From a checkpoint of a small mixture-of-experts model trained on Wikipedia: 448 SwiGLU neurons an expert.
Below are experts of layer 3 (counted from 0) of a mixture-of-experts language model. Rows are named router (the router's row for the expert), gate (a neuron's input weights, with its number), up (a neuron's input weights, with its number) and show model dimensions 0-191. Each number is 500 + 25 x the weight over its row's rms, rounded and kept within 0 to 999. Numbers have three digits each.
After each expert's rows: a language model's description of what the expert responds to. This comes from a sample of Wikipedia text that the model never trained on.

# expert 3
router:479503470527523502492452499520504503492530494552557494504523497538471497470480506470471494501481492494475519475507501469506524549551492482501504513495502530472511464488530505514503508504498472501494473522456499485513534489457474481514510507450461492483507537489460463508466505531498500543545513503504522495530507580527545550514545459510487513514528461468480521492540467472535491536465515514492529508533508488527455503506549520498539519534461482516479474502501506515448474484540514496513523471507537547523497478504497480518497515493464503503476475501485511518525492466474520469
gate4:529488524487482503529520465518521513534525445533519475527460491507489496456486501505539496492483466469529495516505524495488511535508520498475507448517523533477505531520501494504491526497497486508495475545478536526522518519452533542472534478489495490515496510560490454486506496518526468474462514507498479510518462494471473549517497491516499497514471495464506521546528518494486456506517493514480566551530500505449528486479522534523496533499500451474505509490484514494517493489477485478550496474494479553460483480503551515463464473495521474510548493515522438525527509493474508504
up4:469502489517507510550555513552503501505498493506551504511483511487527517502539481478526527517522511506499516460490467464510527501509501495492495540524493497470456508503457474470484502505468501498520510504507465518511464532528505517513508544509525554488481522510469504454514512518492491506493527490499523481499494525442504517491472500480502491429527521515438507481509507504473482508495489473546484515524479489514493483479489517479432530493511485485465508550525502524480509497532522484525508506433517458507473493542489497588491472478489527461548465453526501497518534517501508512
gate5:486471520497517502542514460502465489474539521538497472473500492537511465470511519508506536530462558533516493490552467527464521511533512549489484495484510485484496496544473497517484446488474502538537487476517453546472489436485499528482438521505509507540471487494495526511495489524480524506452490504474503481517491496493510508504496514510516543449470511503506523492494514499493498504459442520486466493525515519515490483496519483500520516471486417480510497493498524456495503514507515529512519514495490506498487546533505506507497536447513529488533522516496526531531497449452499486
up5:503540460485509505478523483493472471495497508461463466495504525523499511503539497515550524509528504508480524501495509515556508525555496440522493487499485472480471441470470500531499499525501498498509463479526535523476491488522529499467533501539460511529471502543478489475453493522459567496500515496491492538510535470475504500458441488523532495505469498466494479512509478533507468495513574511522483416500463489485511532488482530491494508489492502517465506463487488495473535490513477490491475525504455475492474501503502492473478525497518491547505479468478494533498493533493491492
gate6:495505491493502523495525461484535509512527503530511518480504486499533509492490461525490458526511475484503542482467469497506506528493532496525487480490495438527495479482500496516488497496523523521521481527508511445435541526464508521517467483482441522489521492545524506458434516500469479455520510506505507534503538540515493461448520517505512512494461495536535456512505503483490490485523442472530489456503507477513508502499519508548520485511492481502489501450481491522497503474531515503475478488526492493536445459492522544500494533517485477505471522517481529534538509523536490442
up6:468483521495483524487475493494503498554520465527516517520503476472473524536524496512464464549502486462446500502522536490494514482501497477499499439506507471458482512524490483465535506481489508480540551482512529507507498482500517508553480494466483484499503487508529494497481486508541471477506502497557522512468436528516507479495448536486491500485518521473473508526507515481498502477505494477514531533487519461472466530530522530451489524420522516488520507496515485506491471452517500477505469535457495467529480512468521541489485527525478511479487495512523491433498515472477526477
gate7:495491494510483458529483509501465503531527442485466472487505484448509467481528509497508512491479514481507487542506502493513486546515473503463470517523507499533510497493537493484504503521450529476533445498476506534480534509482485530464502565471527487484503547531552517484495536514492498471494489507467484531531459541511513491486530529494489494502539539496500535507481506515532467501484504479472539454511484491453478449478482488494523557529501469476509548465493471461545461540510466528473482535507509509499479505469475506497480499515500483455496506511531484533524492484502529525
up7:498494497495505539503528473482504528469443494539515502509527483503507482485513572537464504463533501485516503490526486499518486524599526527512508460506506510496509502490482527520468550510495452506478476440490500497532530524462507503520442531479469522534490480496495471540517528556493527482531538506509488480511497483535489532486493478477530493523500531482521507492515555497491493484519486469501522490497507476494529492493485476483501504488514476475487494545489507523505507486513525569515512497494508478495495449494510527453520419520504493503511507484489524476480507494493448472
gate8:502499536517450481509529456471478500507477500521463489537496503536474512507465486539490454479492561481509504482503481502517495529457507502453489506511466529503480474522458523514511504498494478527487493483442506494471475471522483558497498509515486522488486484511526471487474510504524527497470508505516480482515489481502472471517553513477462456493563476489472492520485539512489525504482494535484505478516495529491561534512483513504537568497519459477499508504500502460532523523482485513517520488488467546483541509490547501484519531495534475491522489486563513458537500491481559487
up8:509483524513504505494516485531458467482480482509498510516547520524453500500527511509524476519434487487499525533520518503486531513501503493489466495462494461512505512496529526496553477490499530491505494524603496504491497514502503495522551537496511505485458481506518490542528500473515481513498502499519510524534580516495542473520487525487510533520528463474535506491463462477502500534541491466504450467506517471506519496488512523498473499460502507482516506514446504458436468513499473478492479488522459502494508530515502475502488510473540581493500506497470518483475510485507489499
gate9:486468491446521476526490480487494495456534458520509485451477505470508467487513490507456531529497463495481516460485503478570493524523496507498502512487495493506470454515506532503483506487461476515472451553526472460538478558479503529472447480505481476453524520472488514487484474520498478482518552545504498497518522512480533516543485515521513525503516481483512545493509530512492497524520495558473491541509490517503500483521528485515525485514529507490494526528519504457505476533523462518530497507533543495489477483490515531527478490504491501531490470536525488491561539535498509490
up9:494520503483463501491538497498511483474524494471527475487533493543489471470498506439455511497498499533470511495454532498529499532530495497498464536490524491507489497550486486530539475502474480538489470541523503465520503491518480472490479518501496448496496515489513454521540496497484542510502468520506488505515525500526514522521498476543481512457512529502486487499541504531503465473500487540499492537497470501477465496526504516539499521487460500492554537508465489508521518494490510589469460493524541482504470535479456528487468490468509527537502459486488468486519509445549492517
It responds to: Sports vocabulary in game and season reports, such as season, league, Cup, touchdown run, against, trailed, plus score digits in results tables.

# expert 0
router:497485514505495540500517480518463514502495497528482499419480490451524507550549435515577482493503507484522476512497509494479539453471499488493498495509529516517497492480474537526509503519440484509501521508496516488504496525530500547517462455464510484524471518484509494522477513477497547492494486484464530495498513485528475437528469501528475492502503539533500481489503521496473476482519463472476502572499520517529478493502490500518484468462483469481477539505509468504544486533501442532537485506482513497494474532519476512501470488542502506535500521515504492469530495514497472464
gate4:504486516510459487495486535468489531508554480500559509495550515474534500505507530492495505530515497519520503481494521489538510502555513465493540501505505524502508423550471509487419491527499506475520519468542523494517474514533480509531504511508500516507510494513491533482523492495521485461497498547499495466519501484500466463482506472516507505456492506541550504521508472500494440508525493532485540457503537530483514484455498515499485503460483470535482519487514482503516491540539501497486490554502502449510495489495501570444504495481530485512528533477472514480485511501475518488
up4:535461430537518497510512529466476519499508516440474492518500463504486525499491477479503523461511493485492484498482461483565498484482524518462505506527452502513500543511523518480518503528485512548478494482506559505482513465476538498462493503506510515493482508534510511496519491499493504468477495508486506504450506478500494505489552479515483486542530491510494474482515443489520558472517481510548542510486496496461487485507507513440519511498549535506537511526516457501541450508431541478506492496503473498482502473505531476488544477494521456494520484499479461502525520498526525496
gate5:551509494459541490510490506475513507477465525475577507519464521521525461508534483493510452551538506491492509503473486518518502502499494530493454488504511530518493468503474494520465486514483514506490502492539529518513451527459516538511480510516448500536496482511461529485513485550463457468521463506491531479512492443513506493464550487511486498478520484515530468516509525500436511493495488494520534491501520491513532523434491461529530525517479454477501515519507457492523524533534464527491517508495506483459501521526517516489523496510476479462479513512525515536509507525478518476
up5:489502493512498530498484501514506481474505480543509553495461468509486522421533525510484481503510479468520501523501503508474525500511508487491462518462519460478480476547517496497484462521507458530485530493519546473520499490509532542514516509544491517500493504495518490470505507499489494485517497528436541521492530543472506556521552480520492535504519506470471484481515460528475525532512475493508489537494473475511485533475517493487497474544515489447467503529511524472484550559521485470499545509466515479456489457488514526467499477488508541516505541514459474501497494509513463520
gate6:511517488497493497536518510483491515504530536514478491517542531547523538524519462466479520484494501521480538517472535474495458482510453520500517521511531504496500489454521519470485490517509511519467498452505510513489480471490519523463492517523487538501509457508462516525469516533476526501502489533494487480532534531487498504522511526516474450474494521485515544497451516521462510535464522482517491524516511475456533537479491531472475537535553468465530483478528505485452456507500475459516498466512512495483515495547505504467531547432465478488482483505508470523493508529497467514
up6:472474506498531487494484493511548487485451485511487552535471471500458469464461484454476503484459507487541485501487482485528543536506534438463489493481458527481524496479520503496532544491499480492539500544498499512538512499468506473527512483450498516490485474500523484474545468498487531494501505495503501501485482509471508527510517495501511525486482479504499459525536452480514449472524476496473473479492465517529474452508527514520502510498496506536481523494495490513509545489510533537485463540511509532484505493446493482527504514538523546547500476516466505456514468458473537493
gate7:530523466496494511508473503487553547516509511479507488461498509488438504517523520471509509479457498513513512493482473519502503485519485477507495493519496495491490504525499463520472502465462561479470488544468458474493514485514456501510521466494507512471537484509469518502514490494546484487515494478494478523510540507523465490463524503485485459547472460514449489504504519488562489504475529525525515551511517502482469503501493516485493502526509449534493520505501510509511500499508555513514495478536537465506521518527480461568501496529456487547477510436492490475528484505452477557
up7:543527500481451489507497492500529514485498518484472509486479512505460479509524548474545462460460484537503524466501503499494494481496520478501510466506495496489482505474498449506484489468494515490462486512494470486545488489516472489493518463521485502506535533499485523479513493533544468487526496480470536492507552526525491498481497489436503424519465435496465427529504525467531483505515496492543516498512515503507475521501485520471525511480524500524492499503491507499509514507505533483519456509539548487520534519551459480543484482500467448500498507444507496470503478533470495529
gate8:514472512519492505521478507492472547536489498539522506501501484452500546528539494515437502504473491490503527491533462518474508447517501479455502511502448516443484490535532480524489498480419473501480446504478515468510508551460504512543485509502497493499538512511502492513495488495500471453508487498492493495513501518492489431476497541489502476503496496504482483490528533520501478456488492475541528466509508478545499511446488483486482462441463502476485540491503485513487512519496481454547478535543508494496517517528468517480476512511510531524511524514522458480516487503506526482
up8:505482518509507537492485483496445521515529460524478495485502501423504529499539487545492493506460494495530524504491498537487538505478475475499480528474464461446510492518532480496484492498445468504507475488505518482516487506473476530522515517507488491508526542505497519513538481491515454471525504508483492525499508489487496461498533564478489538548504522493499493489511531539514487450502488488508521500472520498530496492475449498497487465485468541454454530478467472489508537475517526455505508522479464457526533495512445521541513519524502557497505519509547527489500460494489516493
gate9:537519525484509483495514469437513548504467441503553491527520521475499469509468497510460519506495529504507571492503519492502505484504468523521527513471541483489474495520500508497466515507515515520526528513499501532512508491508511535526461489491499506503501499512470508509519501513549515558539507511504487501541531528477530476497504463534494532525527449530530465449485495489514455516510505511480507521517521485447465498507529492515497515500467511452548487485497475533451542507509535475551547462527513493534464524500528481542482470510484482469494491494516491503513479466524510468
up9:501518501513522480500507511505479486492530503557489546485550519486521492494521468500466439497471545486485517523498515491521490466511510546526524512503518503489542563470491505520509493594506505533505509472484479502456518520493489520556500524467499487469484501506466518512498539482544539517468486522482508501512520503498531473491501487488497565504521465521473480458489518507505491522545504521510491521530498525452513530506515539518498485503510507490541500530488476505515460468505520504542517481511479519508490509504513484535553494510544556492480473482523466504477451495438500512
It responds to: Auxiliary and copular verbs like was, is, were, could, plus commas and periods, often before not; also = in math formulas.

# expert 2
router:530536530471486499451537535464479507485532458490472510484477523529468500511510530528514514495462514529512514517460514528479472532482511517535462500546513522502478538473473509466543499532522474547483503495525457502463480510523564501469513524540504468522495460501539538443514525483520498476460529506477482538513531499490493521509468514479487495473471476513468523472510510472466466504534529511459501467501493493468555491513453502467474517494548521500500512520512480456520526510478486496487465485476460499506498497471539491524502521480505491482489534494495529502481509516501514539
gate4:524473502476507502518494491449524496475521421520498517472464521516480524487504509512475498516505497529469514518502516510541555554480530496523517540463535504460486498488521493536549501506484497518493478518436466498488533493534545447462502452537479494433456495456536498473475451517512490501465497492469528489533504546512471482532485496499522494508490494515466503502524508499519504497518500541500556484534523487488520531524499527471511488521532515450472514503537483516517494472496481493481467492489508493471501444533502520508498536522500489503536489500485482527485492511496484486
up4:543511500507468486468479464528460469504459468534509508455506486503521483544508486485459490495480488460455477503513495528519495523485518511481485476500518508499480522516467523502519511472497526489483509568510506495529500516516523509541517515473510486494518501503521437567476527470549505509477463499463523524505535520483528534526494481491470519494500521480528490528518488516515476496511488484519480567492507482499500453491503473495426532505496487508475510514494476486475507443489505479484493505493505529515457534528481445502494521524517534527507519503503457433494491487476437471
gate5:510550518465523513501490471479510515471491454508567547470491507545503483513486512526510463482498537476472555482521423481515483495493498515474492509482521524473470496513498511499467492519488480541517491535497516489458491509497511526496506484469439527490449485517515533483491479465520471465488504503481485517529453520509506512509520529507524501480492500492459490474453514529505530542520471517527549473519501523496505486496489503495532494532503438466503485493506527456459472523481487515507537477538455491486461472500506515523522490514524464486520517500511526519520439522471538490
up5:507495519460509516510503501500498475490541515503518518495443517508478480478486488505489452477489506463495510539510468494439477478520468512512498527516524483493499505527463489523522462496506448545527498548499489488472487537496500513492456518496487503519515492501512535438501485419485480464481465537486509520516457517512561519532460514497509544489457507488477574495491513477486448515518512477494507475514470483498504501478464462509500463494503492475506499523478524495458514529520456529539519475484510504458470498529513486518523502521517502495499535499538501504496466483494567490
gate6:481489478438485508553491494482544497504530446486493506435474472508497511514485469501550537488553477507471483502485498476491469510487504473480529525516503525491544481540496485481500503502492479533508484506474476458506501499511488509460466480511483491501522515474495480506500480517468503471472483534484510509549495493452504491517465486504498491533508488537519504499507467494507517522481418517464500526498466512512463511485476523481468490454482481454495524496532501521511488528538423487519492560516548539521482520539500514491479485502474462544525484521479506480551475508495503514
up6:544519527511523501475506508525504505484496512514546486544559498482515527493495498504501466479483524498502512531522502514475513485466503467514497535503475503476499480484517519528522522466494543491511519490498513547499547466528490436497535518512511509502507488566490531459505510501533507529498520474543475483490463548493516486534548519525493552475498463483508514526529470499506431474549495450524529463525504501504498501514510503490508514500502488590506509536470514475447485501505531488537528494519488482512521487464463509534504521486510497470476533489488499529471544502496529487
gate7:582527535488490535473438448460482543538533517544502507502526501497461468514481505490512502525476531525514540492505487549478466471528481491486495531491516502454504571504524497497524481532540473498484476468515501510500469460472489515545478499496498512477492476498484506534498535504507494503487457502458523492513498511569507475491570508499507490500494492465521483442506502527488515542500514491458490498520503493501518466459530473494525494516499498498504492507475500464485484498497480526467463482503486470501487513460476478522490512490478522500450520492474493536465517495527471475
up7:455553493483525506506538480490500491494491489487505514502515499508546509562504512517440503452487446491511500480518516494509526534503482477515520505517480527499487439483490493483516481497508516505479513487518510496513543498537523441486527514478477498507550538520481502511490505501507457507476501496515463490521478494527507538503501500540505531467511509511513500507493486520533454514472529530565482473526525546450478536553532527513486470500493552477498509546516525496475492476486493503558567508514490473483506510519494492506511509477502481470478438488478513433485487470501527486
gate8:554495499532470505519481487492519511516504431464480523500513505481511514532543478472565491491524506501499505515499500498470553504501482550500492494463490519507496516502516516483460467480461520497478464509524505511502504515504495528526483465487511488509505517539519493605471525514483538483506497493501490496483519496527490465501513495500496484496523522533541516482492456487522491442529510560536511484486516512504469477474518493500478544521511486553509596485493485535515495539524443476474493499524500499466502524514479506499493515515479492493471535507470489501508502513475448478
up8:531503534514421482497464506520518490465464483510487490489498518482503535522481522456501484508510497506482525522487521542475503480508505504515497485465520518517507482499532487519491483523508477497485469458476525498501508519487502465590522504524544485501471520498449515550491531499520553477480484486492486506495532518468531440464518458472469452479518481518488486483489496552477505527504473528490510474500498492487499491516480491510496522489503527495526531526448465482496495472451463497525517472513483467548495510547506494540548500471479518480462552459490509520499521501496458503
gate9:512490520529478495520509504455470517520504502479516474520519497473541467468496499468424535516539503495502500495506514498508481472511500502470487563509512478486461506486543532504496488496470560480502467511574497532474477495483498524452480499516534495483492527535513495476494490464522525428517482487501512475497511485510479501470495504517528509509435501455523503512453538522479494438465516552513516477507504487480503498469554515503481518488519520474497522510496498504514512537468516516491511489525488490495549484470508518481519508489574497493496484461457505444489509509511506483
up9:507471500487546482543505530469464509515537527489493543474551508487503489503564489532444492479494512481498520504486511506506531478556497513467489508472537495512566483497489520462488481473490525497538509510510493530493469568471482514534491506564523479478486470461548555505496429504496460485503512546530490492529528492521491497520536489518524527509463495492516508500491477505510523462482486515474498497481480466464521468473517533494486444518502515516486534480515509489519486523524446487494499495506495486518499519518510543512518504525502493484470536494483499463500509514457471508
It responds to: Line breaks ending infobox fields such as History, Country or Type, plus brackets, semicolons, coordinate symbols and accented letters.

# expert 1
router:513453513508496478518483476501512468513464523550514460551515502494530471524474491515496529536509479520530440470528496484477491448464492543510489480516519471566511488485518534495544527489524465474553557506481485498526461507490515485540520482531505548499502501488490474530511500468517543535499514501520466527500504502523530500499454546528520474507506525508476540521498503503496518496490487435500507520495506489488488500521488495550503491464514562475529469548510507503523510499486526517541490499467497454534526486508526470521473470512485525519506495525529498495455492477495489503
gate4:485484480505526547545499512483531492494492466500514487559542530519484478447517477500455463534494506490518501506513474522510546516512464469480499477529461475539441489461531477499506496502481467490520486503473477532479509489500485531498500503516498497425517496522495474466484536479459479481482468514523497478557462512545491536482496524516498502513510509510520541491482488493514469511512463509527548504550491480483535515441511515513507502488509518503503534490479471510483536491523516528533495547500510506493549535490527500497490560492496524493466476463492488490530472505470535540
up4:506521461521460498513539504498466501553493493519475452487482501482494530505466513503534531491499512486463526552537535506499487501512511509501533522511531511505530519527488496493496551483515539531503475540506480537479514521504520476505453511517496509519485514509506508510513473476497476451475532509410487493505533490525524495515497510516481494473511484502483486478549483487500490493537457497463473444506499551472509520494472500484498471524533474524522502446507508473494491494498448484469421516477481569501490481525467518490504474504551519510536485525480475498528515503507466474
gate5:511547532533494484527476463518491500489499490542531474530543517448454495504470445470486526530463476541474517476537479517513524505543519492441525493473477518509484510516497464489476491492496481517504491499482497466506499526503519483571503532489510479457508494508470503521493481498499484499490456509497490447541546525493468463523496510543520462483523464532468498454459554523479520471495517506493482510549515495506511486514480470507541468477483461491508505481470479518481496481495506503533485518503498513532484486504494527533520514493505543525497540519488528529482441534479477515
up5:514531502507526482518527519518485511439497545533515449472547521491472466527456492453457523492496499525478487479480517518512499475512532519516501460487466508557492478504490451514494495554549486501504530501513500493516524486502519466483524555530491483510443497494491501539488537485476531504540503485481510510506508464487443490543525508531458476530491489514487516493489531541467550465494509489539494488507538537508506494508474462464523497482477504523536486490484499505513510467525516547514498504517495494491491491508486520558523528511491517517500520482466517502473444516449474497
gate6:474495498485507493474487528428516525521506522462502521542485532523514477432470524462508471498507553501522477478527500495513468514497523484488560536482472508491522506498458521444528496510485503504515461507496519516495504477484508519496488534538492521500500491529498503481502533551517482478465480516479461490478485505508496515496508514483499481513512463519533495488484558525485461452519499517519454485533513553497493481502561513492523515457479495524500524516547504510516486476488536527491471524518477541461523495508490517500513546453503512524529456441496484474486455498513534498
up6:540499508449520505500515485505501470507500515462492496490512509503491472530521549481526462508494517497512478502539506523478515516468492491488504495438499479470519527452483561517526458460464447527548464472506506511515499486488467479528480521491513528464517540532453499471494523536494493543450475498536507506554499495517538505532499475469491493480485495462503521504469477498497467516536461475463522441521519460507444476489487518523483498517484529534503507505479493525532495520473508493450474496465476520475500463505494499482508537443486505489477498494483532493529502481490532511
gate7:526506497534510497498502504497534481568493494522498475482477506515499470504491493474472470558552464499493463520488511513537517511500497501506523456542487520463470456507543524495505507469509474541518468469512469470501536477516494462538470472458512498500500491568440490480483505504538503478499499480508552450493472518516519529535512489480475477492521504519504542499477495481484493500502525493499491512518508504418507490513483513530473506488482495482521509508502474510489449482492524501490511481510521489517519508492518482454456467532493469503436561466494549485507468528533495500
up7:474532481494534491486498510476508479445479513543550511556525480486492544451476537542516517496432510494518533499483503516484502525497477520503506491501501509567498518432465482510492464523493514474450492534564530474505535529491542495481490475494447527473491472457511492540494505479520474523489486520466495517503514507500494480508489528532515494478514482500494509526505502524538447532543506487471474487520473482508493496508503517525547494497532502536480485488468533522494527520449494511528464526493460469514519460501497480531487509498491516527521524506495540473527484483484510489
gate8:495521490491517545525511521468512542501440503488540467475493469534476519470474507466509510486498491521530522489465473503490497509484526512500507564530484496491506506491552492533468556483520523532509513509516504516498548505531499517520525506507540540535504503511505520488487519514516565513482524495560517520514500476529499537487557525469484478486530501495511524483514513500480457522505536528429498511534484497519537459514503455526467471519475501496519494500506498507496490493418534567467542504501486505519466508494522505496510507511490504468540496494469504498471461491492514488
up8:518443511515521484516491478522544454510564487497483489568443531452498481469512520503487482515514495514494472522531509483482500516465462470496498491521520465492487475508498468481516514517458470531502493458524507499494504516505476498500491528502494483462503492484517500482480467502505463491517491482476460537487491483495500448510395508487468483530510513521501483560513506477511513482507478475516526468460488493492469487445514545454498504444510484518509500488518511511495525520549475463491480492490509517489527498504478511480444542470499449498478519513486475480502513508506517472
gate9:513479487520460496496462507512486476491471427474528476504460461515494511515501512515507490500517498476483482485491510536497506529426491487495466488506488489541485480505510505518511494485495482500503493494472495534479512522540466510482524470532516508489521526547509535525516534488442523506479516456552505482519489492558521514478530540451514467470517503532498512490520517469521481500500508492467549501498507515487429451508506513482506516481480516481538517512497500494447480493455495522471495511464511511467528517483506520410457542505505472467493485506521465482512498493531490462
up9:483501536518436545495533457520498532512505527502465500501534516489554505472498455536488453519532482540496526486516511485482496472487472516525509517487543492535506560496479482492544495526509501492475490495567493516491501532510468473502490553545508518541492485479541509501492440521486469450487511520507483520488502462492532494487538537491503506534504508481464478473503499499537539524548507472461491444514487499526511514530479496493464467491484481486466510494471467513468483471469485442519504498524472497498524502501482472523513515512464517487500499467536488516499494481532509489
It responds to: Heading = that opens a film or episode title after an infobox, plus name pieces, Japanese characters and the article the.

# expert 6
router:509474490480476535498454504492530510535511494479466496468470462500466494529523495464507521466517485507493454484497462484512510519514505483490504487511462492511497463565506438518481547493463462541467517514469513462517504528533473504486492456539540486501525518458552497495497496480480483470510506491505501556507481494502494464509509499482490443498539506514479462531535496542494527493472495498510486515492444523538490490505489484490495507478504474493491534466538509525557529511493460513471509534545506518486507540519449502444493479525475527508506511515496510462476491514531455494
gate4:487551495547515493497468502473497517511515499463511506461474525494491527523501476524488480537529520474457510520485495502530536511468473474472498471502478548477512528449494509493488524477493503473488487542469495511514475502493517503454495496502469538460495509521520462534449487494524505480503504487494530500565508484504518466476533527468494496468477466506583525527474484496472485490500500531493504538514513485485507518488503509438474504513462462452486524448496438501499454539487504476494523529528484514476478494539478521522463491498490482486508451467501493528476512514493524458
up4:508514514506505452514506503489501531517549499493522444523465509470517488533475468508493522518554472486507455489490489486515561475513480488535506492496530476541525476454492478484502492509510462511542504493525524548472498486528503528461525481516487528511509483488552533495502525537507534481519536482515515511508444465470493497447471536479467495456500490483539486525462507558486507460491514516486511483490519511427517523533518489452464493535488495501480498490523460478492473495497466480477543514497482478475479486515448555515499511479484492517521481485496467508489492506486499484
gate5:492485465513509462502476512512519514515530480532547512532508513475485452505446489524488552521483537459482537495505478472505506483539502486542483510476485528486475469492464511514494509505464512516477475524513523482486487511500518504489468482488439509515478493507508484446476480508458524496514538532460473477506481543497514483494490536501545519468467492544488508521483546525508481556523499460509502505509473485528518527525514500486526487532509453479501509530470480528480503556505535485495495524521515535527483522476482491512540499529474501495447510546487435485498561532517516491
up5:530480455503512480480459539501492529512498495514538547510503485486508469524498477496475556508481524522483517437512479461478478486531557503548504529492510557477474523499474477504514507504481497513437492511527512501508491495500521471466474482482464513531482483518484462493491458516494525477533546512489509509490454497503528487503496533519539473492474497516489486554471489512535492564496521460503537499499492481534526498549474518524502492537515494493540496539468482514497525531470567475485504519501507486498518482477499471493547469516487509502468510507506478494477540524562484502
gate6:531489443483468532540443520519519499486496490486508516525476473485475503516495499481542506542536512517531516468520518556542506505468490493469507476506472507527485511476516444520469528460484477524477470519485474476523517511539520464523481513540481500450489499526537475516510465489499519507505540481540535510513513514468481509472510505496490461499502500478480499487507509459485520507498450477510499493527552501497476540497540526455519518557482506545510531502534445543494522540489494497492489518513527524544515477492486510488468480470469482520472495474548483532493521540503483503
up6:503546516505495509480536447512505486507475457523521553466494532541526510518526462528495526475466509512497532536509455478491483497533508473470474499480497524491513522485477550470472457509538522471508512505530481494489501502472509529498500505477520519507465488501486549506492499477524482536399506529480475505531538508518522510546516494526527540497484474533517548488485495477519465505503523516490509520521466475517530484519480483550502509518512459478508476446492519487509444478540504459504507463458488495507469453484502516502540517501512505528516504478487503465496498488472512477
gate7:533524467460497540538529499478513535505509487479507581489534521478519474531514431504496532533494510454469552488512493534505525491494453492508501521489471543492472500518500491475463541532483509501487481488518492482444498517520526520491494482470515485502474491523498480539476477519509511453506442528474505528509517524468536502489486484510528509524503486484527497519479480495521478530505522532515503489519531528471506475497472529467502482499482505531453548519526470463485452477492475477462434516494525493495483465469519505501447486497528468505479491490540495512536499493518488510
up7:528546469424502524499508493478478499485520524463519524533522543538486486536481468503500534527517495490490514513479509481459490507506461498512504503483496482495472509500516469499497519517521457465531515527489470507493468533516476533516457444460464480539488496510509471500471507493481542482560472466503538494490491533487548511518486482486515550530496495445500503537521493490513483524502513465518496547502456545509503491492500513513463493487509510480450492517508519478513516486545455477449483523541525498510469504509503490476496492512493489492521476495574557526490532493520513485
gate8:507502501501506489520480552503524496492451495498522520489513511490453537521551498500510470523469474489504514481504522478493518516455491530497534477518513544530488504483512514476490453520477446479477513521522508499545520562492454479490493501501475488548508522540499531449467498537513484497539519525473485516499511569513495499502537528507510473496528445482497493509520469503441504468490509501443520516546553507504499545506519508487498506531498504515520487544485540517446456474530494509519492489512510506484517522476493555534498484453508492490525490517519495538483488480536496476
up8:537461509470485546520482473500490495477487464465513467509536524481548494542504501522498488498512508516504497475503475516519512559511506526471543493524480481557501463549509483461513487440509481531531484484477452496499518518523496494495538452495515482519514516505505484560511480521520498500467498498505524513550471518518481438521484505492540512510511518512511537502515482480507467493464444488502501498493489493471460466510519503521497482492491516502502501495511543513491524468474512555465493531530507447539482542496523512445481484553516491505532489542496501511503474452525465512
gate9:485485460569469491539446520470501507487531464515491462508531479526439516457489476460497518469495466510503506506482523481505477496462516509494499482462502481496505518518544514532536463532488490470481518479485497443510505553502506493504520458476495479477481503479508482464472489449475508458543495533476487526493551512486516501521513492506452509469520499432454496507544478518507527499502492531467517530496508498513479502529477522522505512496532503468506520505497471508515539495502479476485500482525499504489488503524492504511494507471526548563458519474527445479524505495457494484
up9:493492515502516548551573411545490488482483523475521493516499499504521526512477502526514492525506492525501524497483532509481523498492466503478508502478515457495509489502529489472442515489560502494501508505481543531516496519485505490487470536490460513500490532514477481532506543513501466511510497490495492488485434476496528533466510512476507470468482555482490472512480552493507509505544506445526493460504513518505502525506487485461514444480451502472500462484490508501472521467542540490497524498472480492568509468510508495485484551488510490494484511523496509502442522511492501513
It responds to: Main verbs and nouns of narrative history prose, like defeated, elected, won, killed, started, and commas after introductory phrases.